python train.py --lr_router=0.00165 --attn_scale=0.177 --warmup_steps=380 --decay_fraction=1.0 --train_tokens=699600000
Below are experts of layer 6 (counted from 0) of a mixture-of-experts language model. Rows are named router (the router's row for the expert), up (a neuron's input weights, with its number) and show model dimensions 128-191. Each number is 128 + 32 x the weight over its row's rms, rounded and kept within 0 to 255. Numbers have three digits each.
Before each expert's rows: a language model's description of what the expert responds to. This comes from a sample of Wikipedia text that the model never trained on.

# expert 11
It responds to: Function words and adverbs in running prose, such as other, both, also, later, however, plus was after a bio opener and verb suffixes like -ing, -ed, -es.
router:142128191152137157171147110135160122073121050119144176129127137078115177094167128184097176078091111145162145109107158111145157142163134137066122127129122139140108135104139186100169143115125139
up0:078106103135110105086121123039149153169143177142169153134159144200088118087088000133147118130133147116149139115114129141068130124132127127148051108146106125162122108096102139132172088083161062
up1:087145147113157075130123123145088143117084134125095077074138144112121130136088149103097196076147162163122117158137152159154149148186082112150110155070132110181079126115116126107122080080107160
up2:112124170110156095065166081173134157141188136151122072172150143183110119097148155083068125088141168123104160108092128110081170084091097116141108147085074098188133142128127108164106136099079074
up3:125136129104153132118113224095099094075119139074193232115164131121094127052152146127155134181108113138124115094104151105147123076134115174096140131182111116165085122091147156131197142091054185
up4:184159133132122123112125109133135085119178176153104159100174048081128158089178128129142091098088177065087094181123111174202166145107116170140081149119159098153124139090096146120226118081072117
up5:119098115148128136097120124142141104176102148061100067075229145065109176089083132205120065080106121136133111105117146135162120133137091098085106133116141146133097176189111118061155111124187175
up6:157155144152147150133171117136201120118145129113125124125082068155115131159103192123080129170122129063160104110096172106119055159133128159143150096136115121170152086161182165157085097090158100
up7:120117157095110173081105125129128142119140112083105158125155073099175079095055077055132142050176169152117176151168145102087120164161136161167105090098120087173125126122084148120150120154112134
up8:097159078141138143150112152147100141141137136088099117163139127180204066108070104141118139113179131093148100081185067152115142102105112134147057125197107157107070105080168170099164150132130098
up9:108174153184146086212129090142149121113120102142190201136105099097209111106147036159110153201078128087146131088132104189097123158091109143124170166138105122164093074123129102083172105145142084
up10:108088171125119174173160160091160140073175104095131206134134133070127140114112091119109018139080122152147144080126113194117162193142126152164101074168094093084119123114138131110084111067102070
up11:159115136122188054120145172120114161128148085132110156127095150172119085132120144107112096134112165114195100150176149141119152106147023161123126127162162104120157058065162119142124119092061142
up12:152112123176105142104151192158078170122135126138110207123189155170089098099147139114150154060143141120133147151104151136190166127131053093167156100191171083046145181102124149137074075080142102
up13:156133090121080112166090160126150094098132088133154114162124130106190106128104169144140124105159097078110156064165119136153181051138143082159187128129214101166069103082126112180121123121098072
up14:110091117180151127107123083099063146167212130121101129129100097125120086094151153132101205110103138151101136129117151139131164170209122181110088109154123142105177115107112092096097074085146186
up15:123154178131148141116141164121144100071148135132110130152114102174065145114163114151113163177133117177067184101111109119160153158141139096088137146127170172111099117171181195146199123087151143
up16:122151052151145121148075067128118140069189171124120123125103137126133109073168136128144109149190136072143133142053083149153152131150156129158114101137147143157162171147121138103171148162095086
up17:120131150113067125209150145136206133117114144121115141141131098166190135172080084091170094119108132157148133126182121145145152155142189122134117115141132094193079094088157140154170135101115113
up18:168104135122170119097116124096094153146120171097138118129109090168151103125119137120118126100125148116079140135108161128080122111092150117125123106156173057121115109142126134072149101131109185
up19:088138137083118084136093130093135174115150145148138116131125057114159140103173096088145125064120156089090120067127112112154137170135204134164067074162114057140140142153137127086115113107080077
up20:105073180130098064201151119087184139125109086153183134160127128125197134152172072130152156154199146131152134143162199135128134117132135112145134090141120129180049134134121129128115131102162139
up21:085073162150192075110172137131158084126110119162110156142146147150099094127119108167122107069099098085121126127079148097172087092141057108124162114108151100154144128144078136063145124122103142
up22:149078103119135097084165136164145100095128193101125199122134095175100122097116131100074128125062140081172119102089122175139133126144126196163097145127136143183134146151112127150153107121102068
up23:163117105151145119089135146133123132108149167153082105071108123135080123135172100168119177059031184096165101153118159120139088161100092126132101146129211164152119155071169199119135119146170177
up24:129103127128119112153118141152079093133142065134066094135137087155142109111105126107170129103054142143122143137117135143171110234126145136070125133084141135089111154158176109136131117138120127
up25:136118143142136116168124094126115108178154102106074135164127086182111149070147123091090122168193132142092178127115121142144110128137136096171173114188118157144034047022118146191127102093126138
up26:143084122148096131075141062161134138142117129105079159096126149094126109106157080214152086188105118065129110120069138130127122171075119140159136120173095135115104181091137153145118115156133167
up27:167114149104127102096158162082173141121097086154180183203106093171156111131139161107141136096108114135103102110119154153133083128126120112102156117163106068172123103129158117093138090157121113
up28:134151037181132127150149102063127151155109131113092182158189105136183138195131148136158199099170095156141146126171128131118081165124179100114145148096162087098154154133107141097126093172125149
up29:113141101155162103118159065148125127038137104070140101123110109129094078090116114111126130081117137145128139145075097183122128140171071081108108134100169205159147155125108125102162129145172128
up30:123152168188118173168135094093171140067090095148115105120112126146112193179160123108083130141094149155144095153078162109195073165106090163154179123114173083148139062079156155125139116129073113
up31:139103158168209140146153096108144136138131139092137103137126150096134186125194091154090116087137080150093048105137178089102066096125159125134065149096155121172154119169104170121155139188170109
up32:146164147165139098169142107166121109109112106141162135108128104176104100169152156127131105163098130111111111107181146134096174104172133179091114174131124153079113139153136172100094188107178118
up33:088105155115077063077176167126112134094135158112132123113069151138168157103183138142100152121126164177126161143106165113147154083140095175130142142122199136141156107110132124109133097092119090
up34:091155109141148145125137144142178153041152082119137096125177104156071116075109070092112082110128104176190125160149081155120086181186121087093178105197132135063122118114102093156105110140138131
up35:130141099096132143151096163082128150134125132094133134149131100111126133136082111176141152116089085157170133104071185126116077082151089165119106113124096126169105049048179152092102137106115056
up36:100117122185068127143108161187146127168089159132127075133109181120138092099136108110113155061130195121164114141174154163148130119099149086095121102159222109124139110085116105108155128125110084
up37:190094153109148165148138128081089109136127158120113132206133126123096111182102173176117144120085157131117092100157180134133147097151139120111038134089201130138143194056089116112158127113118087
up38:148139178072115108127146110137106098140134161120069148140117174169119095141072192038141118074109167082128120168079150096211096141106097110082137149185159111107101127145163120109142104140158101
up39:090129025103103138114131211105188119127137163133123073142153094173164115109114114150178137143134131174163128141083152179133130187172175143124100104130214123094145070133113133061149121129076132
up40:124171087142128120139119086167130111142121199131089158125126088175160054104169128112132134099102090092070107174057123134070128139106131121156137131131129089152116136053089117092109114162095112
up41:117109127149131145116109199135153141093119094156179115153054166101153148130143113176145089148119098144202108099104154090097117123123140184100066086195144130172146135121113140123134071050099135
up42:089162165121135119133153205112156152139155090118130102107134093141118140134120069106104144135099126139110163123158111170130085153127173173231119114135076141102171191155122123113134115121089070
up43:106149154141105087129114148129138161102104113140142121158137150144105110178085123161053173081140203085153122083149104118121154122130092108114145163086160112240104122099129149120100118109148139
up44:196156147141195095124099199175118167072127120108119140143130159133098145173105097141130139084100100152135102162142138173101121102120109135103186210148121189078081122125157156124105128109132187
up45:131140114145068141181116137154085091133147073107109149090135086105189155153099127103157088126134170096079130144172145106198130195155132112116117094121160137144127129156121132076142138124088152
up46:155142150156105131058127163113139081083156181101132111140088108146105095111110153149120176143092114100134133111067140136176151148118165112084113116154200089148116123121134084116151104069154129
up47:150110116191142160129130129048133158121097087098127084141094125164094113075136153124126135153179151131152153083132138176106170210095117125138145042170144130083107125132169115103131081127143113
up48:171138082126126137133170194055157156139163144042152090123088136145100106161125117116160177123168125120108128121151071192119103124063161167121177133093130102063131163207114126091104120123073143
up49:119084158106076108100093118190142133102127178104112089134107173094144138065130161193131159111181181160149041140161178153107119148164153165141110157123108113179110123080185091057141141165162089
up50:148092164126071130167122150061151086107129086111199105148124118072121109106124125065190125102115138159145123145113187168163114094105041141084113103170137108082102124148160182100135184112124093
up51:130162126117178116121157148169153165165162126119143091137171192121152150063186179135115123137114128169157164165150104150076121111129121104067110122107085161159119141119187180153124136023082078
up52:186072072157102136144099116129142150178160082073104109151129115116143083144128073124165177133121112081163160139154135075193126123128094148123151122193223140131128111076126171160113110094151163
up53:138109184122138092149096170103164144075106073128113112148099175162110100142134074170081179096127169174114135149142195152094155133099161188187117112100134099207073150151149116077138117133153105
up54:078066131165180161066100141074128189155145116145144184172163092110084056182138161102162144106140150073062159097081165168136093145090148144124116125167160172046148121132172080121169072125150150
up55:135147098104149143127143126146169095139121179122156123115191151159130105140154145166074051141070155040132070118113143221147139101187156137129127118137084130131104109124108120163127115104138132
up56:206161133128138117138118191148103172115152078150139142133155157176114165110108133133137201140092116181106137096162169149158086188082127085091082138145061143169117148156119128108110116089069151
up57:130075129126088114135116097123151149138162100100127068162096198104164093183124147130134091118131099141141043109128136148161143171129166148088166107096122119139134159058123069150148092132158066
up58:150081165184133077106141082124105155181109153107124141135131138130142096114156161171130188112090126059104128119097112137139125134111113120078172141161142072117115146096186161059131124081137147
up59:140151114146152144164124024179118178070126159072154085153141137150061095094132053145121117127142119129148130126118141096151086144136137134098112104105095154163149170154118152126149129149160145
up60:098135112148129087204091111158093105124135129069199175180056165117128115129123116115116131165160157115096103144173161200117167197173099147191090120138138106148146145157135128098108120132124092
up61:087088155116152092149158183135102105145137172201154175110153138140104190106140151145087095109143132070113118068178156110073096130124168129076149034156115159140141116189168128109141086033143145
up62:138093086119167129134117147134097200136140085109137175081136117122091185139089098163139165151174140125147119056102200142097106090101054113083129133094095143104128177093135153099141139132159160
up63:138058158143050078134133122160135112148139140117121105182149140186130135119108134143154095145083133086103163104212180096166179133145060196118165105137150107170144095091105172131144088116164112
up64:206094140086114118172167151142113123077137074099096137111100153154183137064117136159130145122138129134107093136104181134114138118142192131155200093081105105102156120104087184068096125073136094
up65:131076139120127095085159181125112195124137119187159094138087115105103144156090054117113124112129155136096151112124146150101150152149123097154127103145148074177059169140136094094115140091092198
up66:094117097136075149106108079091115176132135174078173147130159126044155112093122154138110101081185116120098103113211097190079170137183086151083139168139134106158152115123113064135112144161163159

# expert 10
It responds to: General nouns after the, a or his, often followed by of or punctuation, such as role, season, year, area, organisation.
router:194138137141178138172189077155116148133161094135144150089150152117177128088158137186096165102077188103113108117142162140146149191165101139103126134195143073120114161072071144144148151123072133
up0:097095176137105176077103135069108177095120129123163131134113067161083123118136087168184189142171138097142218092150119204111134093086153094114111132126088106104126132159122169079138122119144149
up1:162086153159125102129133135061140116118133107100113086133118117112124101087127115139131139142124156128142102131103161100067123028051094124159131129086119166121107166071136126118092098160136119
up2:129152084124058149150116095065127121114154144121121149190167081140163143167117165101100137068195093124111136110132145112117118144104082166125158123143118171119146118203101172124125135140065139
up3:087115112087076134098084062130139152118142151137123164105126125060135095094138171079170138095123097164057070127075121142121119115125125140078160148154106162133181152157117123111215150169081120
up4:096136117149119127138108125092149129086114137144167145119111132135092132126108085105112182104207148078112100092074164192112123095124103095130145116088122133131122153083154148124116140125056150
up5:161130172154147107134055127045137096131088146144120202112144086113140133137102058142090138065099126148142094157103147143157094121113120146139106082132165149181162119183160137111156123158120140
up6:124135120144126095152070170076122106171156087167130099173136092074164165116085111089122142120124123101125091132120099147168106123136203176149157129106143117188119142139136079137147099120182123
up7:131123200117124145101098123097115153131097097169168117128136115089104168109115145155146159122130139065187186156085132097124127051087119161168124107162088084086148163122089109130154088138158113
up8:103117094160110103237114092052162150104099127056106210142129137110098144144122146119128139142150078117132118123130139185118091150125148109126108125054103130124154159176149137099109099127119148
up9:104157102106138070145144146127123099113131104135079120202076127147151140093142116116153125157127126187100147181146141073126135165156188150123112135179155088095135091148131135114094107153076080
up10:145110098086111134127117110155112122103196124148127136147157146176133108104095174093126080079105100186092143177126148119127073135122162126066163137160136111100099139178102138093170115090148161
up11:119199125063122117182109184093108138074107078146126107130121114098119130107123108170126129102136119134116183113186093125130121131141111140140091163116126127108147121111119102087084105126149121
up12:064097085154084037106115195104110097119116121133121074140139097105132158149111169096163171150123102097136189158146127094146107126084137164140170131085127120110124081120207127102149177137184116
up13:115190099139126096138052158086115147122109153150135145141143127106139121145091172095178183135129101105127121138134145140224104133153108093086102143121090163143123122153109137118192104101101128
up14:194132124185110091084173105103094107112202124129138131091126133091126127136104091126128099104140156145149147127099164153166133137109112141111134136169112142144174156191140089129108150132090133
up15:119149143106134068099124141107151050156150089127192116160123061115172174143120125125097184128086130080172181106098134084134097131138124154130096089122091103172143063166137133156138156165126156
up16:146113130154075131102133127140173141154162077156132103152119129171079180105186172125148149119120109087132167135134130088146195085113186118148143085089169131092115102132132092139169132192148105
up17:117095176113114129022056111109118114174179123158155100139144124210154116073147158109209111090084136130106189132103147154079109050124098131116115145149086092119129136146158173130119161142130069
up18:079204092140174111153083137154108138134144079139159089179075076111081103163158167080082148118096125178108107131189147186134145165140210140077105143163147106128109070152169130117161124141083114
up19:040182139103149105151140144110108169098163134131115119115130126169179074075097122118162131129149163077093084133144108151146126115091193166155179117183130129112133102140190087109117094152127127
up20:142114134128106136134132126118092177157116132109096145131108109192117145156179159115155098152096113141102116161133151157123072107063117128153169114158159148151126092188159148110129122105113128
up21:124086157099166180186127151101135126077104144126176146122151114140129119132099119068087122142121115145144142078186109100121182138146156125094079064099125139113121141176157180084098099092154172
up22:039143114134167154145161099159107140088154131123105129115142141124156124062196139151123076070183132125121124116105120158138173052135126130119134141207110215162160124110202065144131152101181147
up23:159081135126108070136131092129102121087102106154136151129058139142098110156138129189111161175095142108138155123104185157166134166084094136097114138147146139166135128088082159159066144134139165
up24:103105159109197175106114127127121093090122088106177127113102124128156095129124146045147122126184148118140165155123110103101138127131116111106139159108203125111101127148158102140139139136064204
up25:137145223149212134072100139184130141099170170053167132097164154064147147133071171136152157127116178099148090107119096140070131091130106120122151137125171129194142165190120176099110123073141096
up26:095121097108084102207098091067144175080170085122124171107128154115153097094048127064144084187096083132129136134144151165205158161069144108097148109088103100154125100143135101118141130110118144
up27:123135147067127109106152113143160168146173162141164084157139109100113146137121044094137113081125135097109108127099124098156144161126183135079080100148123146149089167122105099120162130092186152
up28:130139183199139105096126058140102131140115169124086155152148181113105180116095087132135098131148111069195119121135137100084148105113115105086125143111129112156137144093138115176118118146108123
up29:123121159125119104116135149136133149024162159117159155142182136132060131147158127116049117131160137136201144165110057147113188127112156153151086117071152084126190122141100132132126105137071109
up30:155104103136070113143140123133143150154170128180183147097110108090123104100148101106162108143147107076143145121118161111094128140119131111074108190118059123158055074171105132162188108137081144
up31:135125116064115111089161107149113098140127119138145138128099161135101161165120139090118165080166128111093200138149216074107043129114091106130150152117092154166074175057114138132162122129132116
up32:148126093090082133159115121054153115155179106127137143108054180093126130081168198140105082141146160106131152147092151114164098093093219120134117145089162132112106156093112101113123092119133128
up33:118135083142108204068130096131106116068140170151099154129184154176177103143055105090088151113136149166144035146110133123122120127155059118122127137112160179115112119106141129160104071096132125
up34:110108091164103139144129092094127129152103100125097140141175143170085125113167099091099126142090131113160133087053118111208055126137154123095140150087100156109089117111173168122196152113102157
up35:088081132085167102130151115110081100100128133106123096142129135144137126073121039157116098138113157173128135053155122183147093142122115164178071120143214208126082131126150235128186099104168123
up36:091148174152164106082079124107145169173126080104153126151152107119150087141090136126157124101090134193154083123138069153141155154191176124080101073158092127123169154136211103149155141145163131
up37:155140104125116113167134108077112089055107084093179134069159127126116140158117144155076113136090163120135153128098155055142176086156116119142164153106108077132117067100177117151154139134141141
up38:139102101124080183112174139105139183102143146152113174140088098066140073149174144196136136087119117125106118119088135142102131120109074056157108171138131171194117147113140158125105134145138099
up39:130150152136131087090181129081129125148153118130166090129044064112141151145178167071156153126117084142165172121088106174160078109196090097097122083085173095168131129137115138116115128180073128
up40:166097104118097116161097160135121104198153090125102122140125050171088125170122115168106089162112175144170144100131135113094178073123168136148174135110199136146111044106143085170071097122156167
up41:150146089102176114076131254088179099112146110058152110172088079182145180127153110061137115128150107152137150147166082148120116124154150132136148125154207073106149060106124123145139123104138119
up42:119124135137142118106096110133144106116071110089117114118072088133116102112101149067096122112081104071109120142101127132106050159118089124122106163093120150180141107165147193156106114160126146
up43:102121091098131118127130112090128125170133104070122155131127126174105178126092118111067105123188157151123197113115163113120189142069151141180108121066153126155134142116153158127122121105149126
up44:129103135142093088094121122149156146132190108102082167154182065119130139160112093154079137102123105099158120173174106113062120070117104132128115134127173138135138135156122107095134122162170083
up45:126103154117113131117113154154131149120123106089104143138141127115185153141160120120193070093142103107130138111108154146104129134136147106118126170095070191158159119087128133156098134101164097
up46:126087103135072189089164124103147124117191125128057156102133138057084123126096146169092090119133115059099151135166073123101174164119143096069123098101185132185150118157128109119108115050143140
up47:145117101142177133099117121148132105155110143145168170165155114136126149155108073103076153125095133083121120093128190083184128099195104117069080150072140138160094114183145178167122116142116209
up48:107138129122083161129143113163137172125141107082116105122115106109141142141104137127110141124175154098133164089086154136109173135180144122150106130108128142170140154087141208112140116133123048
up49:139185205151121099177120081141092142135143103097178132146107116085128149144075106130145161112122108112166142106126100091132105104112142176116163121086138094200116131140127157111106135107168061
up50:112092151121186123130150127147185075111121146099063126162068147148073137169175130104161102151101056086129132093107087134103093122140202088121155177151108089107131114136177147156109109127118122
up51:099106151090060140163100106127125108144204153128153147125070096105139185117110105048154159172133122120098107163129140141162117116098202102137125088111072164151116106186139117137105129186088090
up52:099141147081155081186089121137147085106115124112134165150174094159117092132084126091176121131137172101103102097161118110199156114143150167141086167090117166062161076160123117104144121130062056
up53:122143131145153111181113144178126133124192126176110142110130102104156124132124068127167110091153088102144086131140149105135147150161163184120148121146102152158057144181171149105114149126083162
up54:084181163150134139168120140118097095136132094141155132141084157131078125127132079059125103115173150107180153107111132100128073155088130103118148114125099055123101157145173071130192099104171095
up55:159135074138091132077125142087171180155177121092174135099158146122117122158150107124094105042126136128130210131152054115140148101095178104096055114086133110101123143096119116117116114112159125
up56:037146080175190131181122138141133142112105087179117129095135108123092128124125143148100181129167067130146195140123165149148068159142137157095118126097132211075152071163134119099180127113073128
up57:133158173101130104173119104124142159118149125143121105100125063121177080113135149116135177115121098095123160150067116109118103127166183190118059138070133113175168118149142074100180131167083169
up58:096093105132104055136124128171106084026129133158145125124154061126153144183113176123068117127106175151107141136152159152158110173107146126081149147151147081123152117153166152088192112151084133
up59:117118093143145152089107133155143201095146112123100152089091123085170079062161105148142098102153143103107165081120181127165111136102141085195137134143088111134148099113120136105116114103133081
up60:127177149086124164146124111133095088111099144149099139147096141094134129114183208068121115111086100091131115163092162158210056200075112114102103143133144173106139114165152141131141122096089152
up61:110128086162145140101121081162134163149137115086149156130104126162146126109132046159153179172172116125103112105145116186101139118121135131128169099044118099101123110149128130127140120148146150
up62:073147121114159062174119166200146084162122132130122136179122136097118167111188089096100168181102114125175106132097116103085084083129166168127145075094168095137075108101159104120143119135150118
up63:130116138097109127168079110108158203171122100101170123175147119176146103109151160099119176155081112152152104122129114163179174107131175084108140140159136153071133117153159148107103108141101147
up64:119084126123100098151136107135131136133104122126154222100171145109077175100176118154077158151165118139172113156138159100159155141139136158105070122160104113198121120088128114140184112134064143
up65:095089121101145054114051132111116176112112131139139186085120140101135149119176173121120183128157145082107164115157159129113104154142153151162129123131138143132108129145086160092141117071152178
up66:115100168107101176118124097170129089109168144109177168109149141121121118106087115107100122134133138128146095131090122153145157130114103127096149136115145127128137138186168135121153135146170111

# expert 0
It responds to: Mid-word vowel and syllable pieces inside foreign proper names, mostly Spanish, Portuguese and Italian, such as Fer-re-ira, Al-me-ida, Corral-es.
router:129106188183136089137140144104140140138115056086134124139149110130163156130148147150153139063137206093207146083135110103148138141145128158104065103193128082170090062140110124066145045099125156
up0:178133071158118136147103121113096149145186083081056123129110072159110117088142113096134091111164123103080111066134161117096156133180102142108158116127113088130151113135053212072110096161093042
up1:137140103128164120135123057117135156149105075106080116172129164125124126109114135109102151086097120071116125175136158140168124138145184081154090156096123127094091108121163117111184120085107137
up2:114142142170109160155127149111075155105113142187139118144123136133159156112088109128100155123131027075121113129133152096174059095138055143171109143106060112076133075145178168081186146123096137
up3:097085118147134164136174163106123112083160171061158177163172056138118061128075135078073106154108120119123129117121122130170147146137169108138177143129160117092115148117151151144143098159056143
up4:096143151153160124099119126184104125128162152137129125125108099144146147100181103089087115135184134134168139111100169173128105139106113157101106123151125048094157110142142145119195132100100083
up5:150158151158112065118128109148076144125143171134115084092099116105097111149131124104130174180129150135110107145084095184116103094145180142098086066104038138113137160107175171095154129150130148
up6:183200147102128093112110124098138137078115171103130123155141112172081134079135173149122134107066099145127107157132139166133081167164155186080151132115215064135162147147152127129123115121195178
up7:144098114120168128136068140101054091111136115135102124116122105098126126131129103127081111124102191159073148111165134113147150107157093157121093182172200152125097094064130087096112114106193121
up8:110165116119153130123133080087097135130169168099137206163131104128157164132102139141103214150084118075097073129115149158144120167117135108108121169074131082111157211141147082169110149169130149
up9:173112111059111138182110121151185093124136113167148151157151173081104113117140142111067118102097104208107128139124187133093094110147144141038155173143161147163151146118070184150143082128136128
up10:076116109142123109156188129102155106091139160116158114126182108132175077127110142150123102149089148077159155162103117141075120102147111144086126084115177137217133107090129081106132100154133182
up11:117123159152120103102167112167137096074142123115102110122145170142110112072152112095158107146157139103134152167126119085136113113148163150063106143163061106102098159161139113135169124167063137
up12:137131167051150159113079146143165189111107075154171167157039100131136112126147109129106118121097101118154120152184128135139154089180130095144104039141152160117152157148128156168145109110155140
up13:185138120143119124131167180140132122092129111127106172103100125099165167109192075169108180158111096067119060065127083168094160148149163140142161069158108123062101113141135081158133111109067158
up14:127043180065135180096121161149138125128204203099138146084107077113164148105148134184091107116095134183109186153176165144076134123158138167126181114128117173117091144078158148184111108122163132
up15:131160167088141105134172115150126122157156161129167100163118137142159145091139145152071126114159114190149152152204121153110142167083148091092112112209178159143097109115178119103056141130144144
up16:166112102162156154131107120116143165092163119183142122182122098106113067093144061117076109062132078072142105096135128115119075129136088196112121137135166159136118105064154133199063183186137119
up17:144102159094146162112078133116132140137122092050199105094078170136070111110093095116154077122150170067130068080165097105136131104146118033147161155135152141121098095099136114144188113139104097
up18:117066122160102113160152109138089166105204157098134141105127105129145138105197113148145106097131080137110102147188124141092188091131136131154131122093117108164126130104098161109119144153177169
up19:150121130129086128144150152099120164112177193104121135152173153157127127079093097177139106084091120107115153101145108150084125140131135184134082140045127056128127157076148151140108124116102099
up20:144124167071114104144186122127180098162123134090195147136071192102129146085096115147100102161094116128118094120166138150099205109152173075097114105121145076165121116128104157198166078144126138
up21:153172137175108058184178122133085122081113157160137145084164062078145122114145110155072184170171145148140061160101093145114134152147147162090150137114154096151138156116189140106165127140138098
up22:131093148137165110146098069142128085086166067123109158110094127140147138106158120111114154126126128095125121118161158187093118152154155103124114143095161106183141149097108086143144167133116162
up23:124103138126143186195147144125160155160159164091135151084082122137112149114103063227143082137109118135099168092085072135112116133150135145173133097165077096109147167084175107134128118103141091
up24:107066165137135171122155163084082121142194159101193190121117133168112143139147102142119109165116127109144083137104121124160124126134064148072149100164120135114131150089183164122097105149138086
up25:146154104074201132111083093150141063163163108102104080192107116132103113110184100090129188101145127107112096134090131116115131136114160113148155165139150146117111148063101110165138142172116119
up26:147131115163143151172173127154107108070094130185095156104133140110080148092173139129081169157129120104143124129124157142152132146170143156135137110103116113153123123125134138066176107106118052
up27:083134150103131116183093075104147103136117066117067180171125180109193114120079104130139151122079113153122119182138130102144168142173152100069084185126146100141069121063099093138118108141083158
up28:100126148164129137154157138096146110198122153079117166064124137131122162125150120123128147070155113084124128172131107115128136220121041168166160114125139130125095129105144123126133148124148069
up29:097093158103112172128142137130115126136149201097132130072106064143122121146137115102115141135128144055073041173129155132134117165121123186152171099154122099114127114121205104121128060112097113
up30:110103147151119132167120097098137146155136153136137073130177140163073167142126099164132091086051172086126130116155167156137075040125139187099179131165157108109085107105126149147099128120134138
up31:125154098161150125111148113172142194099142115094086138061169129124219144102116118174109170119149107164094055175103213106173117086178119106101140155131080127163101210122101179154149117123161132
up32:180113095153143201197122126173113093120159083196127131135169122143115108130141127145153126072168075173132151145071116109165179211068071095095069150141100168123149167057100197163190134100091088
up33:105160144205122089146090100129093144101154197159132098094110140128125072104153084147163172140121179107103070117064172124117114147100093121148123065113118133052119097112123154099109149134150077
up34:159111060098123155118150182100124116105185082130131158098166120179132105105166118133131176149161102121134176091146116167117117118146160073081119118075086097131140075095143080109098219103149097
up35:095165149077139188132160066135148175113142142110060126063131110112110093111164144161141169124076136085147121172061126164088128127140139145168101071133118085160080147099122148083140161095135135
up36:182069111187122199160146145120149120134072148105096220129089094104101135115159146136094185132126117083123126114151130136175129138084109077100209149102176109181139115132179113127089172124133090
up37:161178128096118064171132060148094106154156119176158123124141170102177115109119160133123109094141100112195115158093124099112097169079124126079138139103120156127148185110061217087150121145147121
up38:140148122091199112122157112121073145123149105043117119172094112115126141110099062127073123113095112075148119111110127108147147213172103221170118128142148152072156090038146108125217159173129120
up39:136176123093119158090098079106147114175109134064114113164104131109091167129164114112135176122116131144117128142076117151160069085145156122178219093137152098088138146114090149152107135045123167
up40:169181084135129078147138102158111076154170142072078136150146148103125131166152159144113148105140110191112079131109131105181118134169145112108115152142156142124170200137149180149145066128112136
up41:151141147202171102134167087153135114111100082170159162106117097038147124106174126098123146156155135119151116095126115137186137121092073131052173111175113141135087191127185132092151165090112052
up42:165160109079119101161172139107090136122141149165109143133174140138076091162100133134120132089089106096112156099163126120178054063120115124133177148087132176184136183061173178081117096127093137
up43:138121154077111123176183104053148154158168150107208112151107144104142155081120168131134122118106124157172109169198161149156147083142166128100132149100102099125124149131192073133126092157112138
up44:108149116108215160112107087080084135118170069165146188179130191133126127064115125142159107185132105040144143112172131180106118131167139123161118070115161017113145141111110103129131102121121159
up45:144131155147052133133186103099099150099138066180151091088182104042159125128088122177155127191141123116143143054110218127136094088136154115128109119139136166133137080123170088103155073086130176
up46:106114137144124157172189118135131185104188144119064155165104164144147127112135151157123106141126149164146118106064185121117100074096139088197137068072161133106146153122172140104132140157116085
up47:076088103121155114145096117106146197084110104132126149150099111143124110057126077110118123182124103135101134065096154223102135188106168145080111180144083139124155177158112079151166131189096126
up48:126134147147178131187101150180115153141114120121088173086114080136106126114163105102094126121117079103122118109110155139092151174155080119158109107106143194119099153152071144084157129134095053
up49:146094127094163144171186136144125110147158119150140139160106174112088147101126156110048146120119135160114115101144118146112076177094165141079158155144140186104123152125124128112234135093097063
up50:138113158119074123086149107121149119141128126079114147095158156177148114153172138128108138108125126135122155195146090142133135081146103180146124079103058082099127125189109085131098040118108062
up51:113131168138106103193153143124119078136169084056126126107110141073112131133095066141139138088075116144164080167113107111101180118124115148118142147114125123138125179121109138132120071135125161
up52:099056153167150086126061115071188127136128098092076197130164129097125084101111126097114095144114104124118096132118113116146157121118106086103109162134191085149170132109086162105123172134125077
up53:100166138117152094113186095132113091100159130164171166160147128140189077112161164200115119148170104110114126124222155101139107095152112136057092067085149128163153142143156151099137142138144148
up54:120172142149134110126150122177123140154107155143103128083119081125150139122155112130076203126063120186080158062134119089102118106061127132144134174108158119180117167089109178093092122106158089
up55:106084159115138086137104137100091147126128141146160158118050124110147114103098115139128121090169130120121129117111130140163103132159094155180082192124144078078115191121202127176215109090150082
up56:155056063116137118128138147112137123123155103148158126190098140149114125104135130143108128120114137133083131080135089114156118153133119121131106178147123038133093127173104095106097053089121165
up57:050140178131168163181103130103101177133134151147134169126108128129143075095049178151110095147131152088119175184145203103110139122162143164163087107111106168084153145094108163114100183145135123
up58:088089157146159100161119120133095096084087131146117117197225141086147099102093130128102113114074129114134104061164091131179106154101068117144173134117170131143124145102134097172116097092126147
up59:075160098117146214070131140093082141113157073150125155116160091132097142113159125119101176104099178108165125141092174099143118084126106188158114112170173189103125089079142127078109138074139087
up60:161132148142136101123089140141133123134183102176195118161102160128149117098054151152099115143100119084173153133083112191168176189158147137102081126093106126103112105170108169131099099094108104
up61:149152124177152130135109096116120142117141120138128124060122121125103152143124136106153141142071134112095059078072122140134094137138169126128125107142169120087162131113135118099084117105138174
up62:129169138134141097118172132141111105113141156114167123193086184129104082125089122093119144153096126175091125062163114154108176182112168125088134198138135115146119123109153152090071102155140112
up63:112110178091163131105120100073083116106120162170121104131184170120149088140177127190180053097076111145131113104121132153156145206121091135099201134116120076122084131130160136048160123116147162
up64:126097151075168132145121096084130115088168140079137117115180191130110121096112079212135075179058140201175096173102101147082134133125104164100136112138177088098112112130114119122100097110093128
up65:144104167157144107085167125132113115108134107147117096132134147140206118129084174154125121119032100096135144163144158155134126075160139130121113146111156104136092143163096063062059077097180118
up66:065140066143166105130078105089153116134111154132146147090137143065116123116142047180185183130138107148131108128136122184163141125107112143155084098084112153123126104069125140110115123143196138